Weights of a small mixture-of-experts language model, trained from scratch on English Wikipedia: 4 picks a token, a shared expert of 192 neurons.
Below are experts of layer 13 (counted from 0) of a mixture-of-experts language model. Rows are named gate (a neuron's input weights, with its number), up (a neuron's input weights, with its number) and show model dimensions 384-511. Each number is 128 + 24 x the weight over its row's rms, rounded and kept within 0 to 255. Numbers have three digits each.
Before each expert's rows: "gets" lists some tokens that make up at least twice as much of what it gets as of all text. This comes from a sample of Wikipedia text that the model never trained on. Tokens count by the router's weight.

# expert 26
gets: " as", " was", " of", " were", "%", " first"
gate0:133126110104110121158151163159103114109127144129133085111096140122093108105154134133105070152122099147131096126155094108103125135123104086134104113128161122097111135125149136123144104153118109133125136092126119099081160134110126100098184131126111131093103134114126135139140130138128090126150160123104155109129155106125167102155142130117118148140105107113131127109123107140116152149140
up0:115122147164115137117136139156084125101121145126133118114164095107175126157100129080150114126106094138127115131139135113123158127103104111125146147159065131082143121096158170081149090157121125167122104164124115135157183106111099129104163136170133126126106169139110160116123107121118103102109149157096120123158112142115122125148081121111157157111119056113154114133152112117132158189076

# expert 13
gets: " the", " that", " which", " all", " had", " not"
gate0:122100134162136160094108131143147110156108063170112075122117145097140105136130097121114105089136099097132079133149116122123112114145170166118127146154160125152143087139116108073127161123125101138127124123090117145176143111149127155155165118107131129136107156130152119144163125115132136164113118122129106106127145168165097141134102145131109105117121140150129127123164113141104121081157
up0:141127151100143136140131132166128107147141141157141139187069155091130164084136148147131119084126168153109084130123122092077145128126116124149138115136100109128142112119175135097128133106108124117121124087110117108128122119150095117149168116139203132109117115153148122156133129129152102137173115087124114145140150149151140131116087165158122103119145103138125103115159130112147123146097

# expert 24
gets: "1", "2", " season", ";", " League", " Cup"
gate0:141136145083135134104107098078149116149112124112079088145155114142187152138108146174126127127151167166117107145117203124088160127145086128126158131144110163129133171118123143166101136143141132109121114121150142137110137140136105130138122100156126111095121086102139145113138100161114165140170124095145072112105133111145140138109167102094146135156114084121115117181170169110142129130105
up0:129106093117110112143163094136160132136177134160128143099151138099144138095113140129172152133150114120105196136140165139162101132091157144096164128115152198158145092134122167194139121163115111132093151083118156104132125140103109106099120159118082170129144120083144117138095137111116143138163140130100141128145097108162124124120173140103168098082100165169146127128125089123136102136142

# expert 23
gets: "'", "d", "y", "ke", "e", "ing"
gate1:131158146147116135111130122119133124147147114132131141132125181136172126107112129116120121103137129115113125142089158164131170145188117159169110124124144145156143123093130110108118130109112110124114098104112101099140130129141153129131118113096103101136100106098164180118134121090078113129149126123094115119143114122082165112085099136109142128162137105149082142135125160121139178165161
up1:111096166152132131128131113110133138142112090110136121149155172107139144092059099090160116136174154090111119131120178191117136150163138125103110139159154147100116161147117118106143117129140176152116134110119116104123154110130105100132079146157115118148156142149181141078158127110100146147083128146107157139123098143059117119101101128135134128108101128161104100147100121142100152124117

# expert 33
gets: " a", " of", " and", " the", " de", ","
gate0:186130136130135115145123158112139140155143113123122081110106112091108117108134146108172134122129137107121120172132157130108114096136139096163138117133126123124140147108120140138146097131148063112134098127149140106141150132160071151118094135147121125113119132157094099135143182131107129154129100108103124123148114121120092077185134162115149142179160118143104105107133123089081130099144
up0:117083151121124156132112148165139102103125176122113161100111106089141143069134169083122146151155104128161122145162121108119149095137126086157152140130157121147144141123116135129133132162117091111118117153149148130110128109136133128098147159147142119111103136128087156110108128125143122134118098134136118118141127094181131140111145150138125161137121114123082095137123085075088146094118

# expert 30
gets: ",", " and", " to", " that", " or", " but"
gate0:146133146106125117138136134127166107141092136120113135162127193088133110149103111097148143107134129110103179133127103108141143175126081168147147121145124142146126117166138151113098088132113129111160121131107123126124144105125113111163172152129140145110141154131164169186130173111139102147099135115091101125087181138136103149151100115124114088104107152108155119112108105101109100143141
up0:130124115136106119108151139131105153105160104152132107084077095136123145125168133147124123144130144149111107124125090145098113103161153103104106127138145103106134156105114093139157153141115133139120122134133119115130145156123140150108097136115127130154128128142096121122135096129115120102112096148172186119134098115124158117133153131109153155146141103142106165144148157153103149120087

# expert 37
gets: "or", "g", "in", "ul", "2", "on"
gate0:128132142113129125145153169145122171116132133161146086112139135116131107090112151098131135131157147133111205151162146140127103140101106120104139119150093099094116124134097166186160113154139121134134131140135121136138146144126155113114150098088132150136149117149126141148150145144150144187145113128141137153135132085103178150136109111154114136103137117191092086106111118172192085153144
up0:116095134119186102120096130121122113129107124137108124181168141139118136096122119155080120134165122103108082151117133102110114153125132130101146135109112137174113152149099081131136111112120118147105153128090102097123162135135169136162103162149135128140157112153103140101068149107132150133109159141078069118113093144106159126165152106162107123136127151156125159129131093148072121134094

# expert 54
gets: ".", "\n", ").", "-", "\".", ".\""
gate1:137151157142163126143121157120106186169113106138096129126066155102112137066138152153174151120118179130115123155105106121089170084122156105116123119203163072115140118175123123112099129127132134105110105121137112143123095075121112132096156120128140122128140149152120106094155096135123110129130096108116126124167105116129121129136140145123106181129132143139091102130111143125161169133171
up1:158128133133117111096141117145113142120129083132100131139116192176125156090134115129141159085164188120131137163156133177099166100092132115137161115151125114104122145182118142125152123133156152115149126137107113063097085108142100157130151148112113074085104161163164128114139083146113150080142130111112084122115089118104132160184107163158098132169145133161158118138153115145126159118125

# expert 47
gets: "r", " |", ".", "-", " R", "l"
gate0:148110095102155160115131135153135150153119132078122104098098125112137103139078113124123124161131106097098129138159107137088136131090146139095149101058146113100075098165109185148129120106165066127099132055163129100142107172120114120117097143142111099120152127120097081122113145107067118121086129138082128123112128089120104130144161145120114108128149118125128155117102100145131151175115
up0:129164133153164157146109118149065141132168199115093160153126145183114097133131171142121178137139110095116077107080100127151127094112149117108129107149139088150107155136100141120110124135141121100107119091127145114132132143117109103116110131143117131141138134101146147073167158157161112125148131090099108188157127093113106115154108107133110092139090138139138135144119121151105154114170

# expert 19
gets: " ", "1", "2", "3", "4", "5"
gate1:188115140133124127086163144118132160140113123095136137118149154138134142142099156101087104122104126135123144100126116138119126139121130119156148127147093136164128149150166135144115113099133088124155105128121153058109101154119127103169099146177124089146118122159128059126126136115118129120138134123148093154083082122055148154124149135164147118093147079136129158118081146135105136109173
up1:109111144094145116167139117137122086117121128150121108110126129119090091139159128127133131095127178154145130116158096098119136123126116140119089162156138132118135127134095097121128131156094179073113136098120169115156110072113117142114145126123161135147152116123135160085117082135135144082140065089105125161145132134138133127122153166122091158156063108116131125163140147127116090133158

# expert 3
gets: "s", "es", "ers", " as", "as", "z"
gate0:117106138139098182107116085105131181132104137125131133131142137128144146128129138150121185124151077145114115168138130143105061118132124147147117139129132142119203124159165086141150120145129113123128100153114164111063087094137150112112092136118161143113123133151168127106095167128093134090112114098160093110123121116130130084149131115132086129116123123120167164106152160138122096107194
up0:159102134130138123125120092171152095127074126140141125138152147164144120098149133122128162163129153134139172129110064137121131147079148129081120108135163118088133121144108155148095085133121149133153142159126106106138165182114074122170119130103135117103136129143127113063150098142108159145134169162159111139158150169158139163118114097151105112153105129142142099100083125129159122137178

# expert 2
gets: " ", " the", "0", "9", "6", "4"
gate0:105138124154141134149112100095141125091135090116128162110077120140127094155100136137114116141108123162140142143100166171169085132124079134123108153121131163119134101114148080150142127118134145141084152129116112136108187151139108154107057140135136145147125138127138137122171107122112151180148110155158119128121167105102121140126140135099144127112146138137154125146128155095096123138103
up0:142110158142136092145148124095177120169117122119164125178171148122097167170124098103106113097138120184113130106118125128107143076167108114185095125099128150164101139121081183113131122102109111122124121147122150101110129134099107110110136154140080146110088104104098132099090142120087108123148116154135155113131163131110107138144120143131117085161155106136154149104165174115102125119111

# expert 59
gets: " to", " for", " of", "y", " with", " by"
gate0:162121132129117146150177152110151118191113136115127153115126130091151126108112108168149113139170125125133100149133155138160101162108101113135109123145161121139098120139156120128180097093134154091166125148117140113136104119127106138165105086105121113201096172128106146130111118157130117110092154132059087107098151126147102130111169141174111145139112148133148147110118120076118111140157
up0:115105177146158144164116142095132147174048163137158119116129163129118128100124149124128107122091144121122156135132109095174152123107185157138117141121120122156131167110148151110165113144145131145186095159093128157150129158134094105105190174115116086153159123148110138129139098128114144135138137116100133114212143088116162152148125125121127135165132121133118148114172110166094136115137

# expert 32
gets: " of", " from", "'", " in", " as", " that"
gate1:124078117117098092119113162106125132162070122097148143126081127168130119124113172109124115102130145114126106132143119157115146123134161136108124119116113074147109123160103124152134106115129077112133158108135153123175100060167110141125156154117133071124120130132127161132108147122141138124157167148174120103145148158100133130100139166153162159178089151122058144166119077118175120135071
up1:098159130131180141057129127126170145103150165146052124104103115152168138149132121114092127089110110120153149152153080133118132102133147146048133157132134176130148115151187125129133123125149085151084110128104086107122188118142143135112177126149077102112092154137139080147134152128130144130099184112135109122120130116150119112087078095141157100131148123118141126128114104153116146130119

# expert 41
gets: "s", " It", " which", " it", " he", " He"
gate0:125114111149131119133132131135109127142099112119099088184105125158106114157094149145148129080098146059126082115101146161159126134117135118158144189102150118165141115131132181149118124115147097131082129085123162112112129130165108142124135118164130191127150149129111135162027129141123121138124117099101147130127107120119105149151126109130135131134129106117138171102145079188110143097122
up0:113153117109154108118089114116171110169101079130112117123102156101158154124107150160129099152180155145130086108094157189126163121162157158124122135105144142103116138161091126129132109130125155113142141107145160084179135140121140124139137166103151169104130118173113139142134127145102120134154142128126120122087144142109130155123098151136124139135136150137122114157146129128165146100112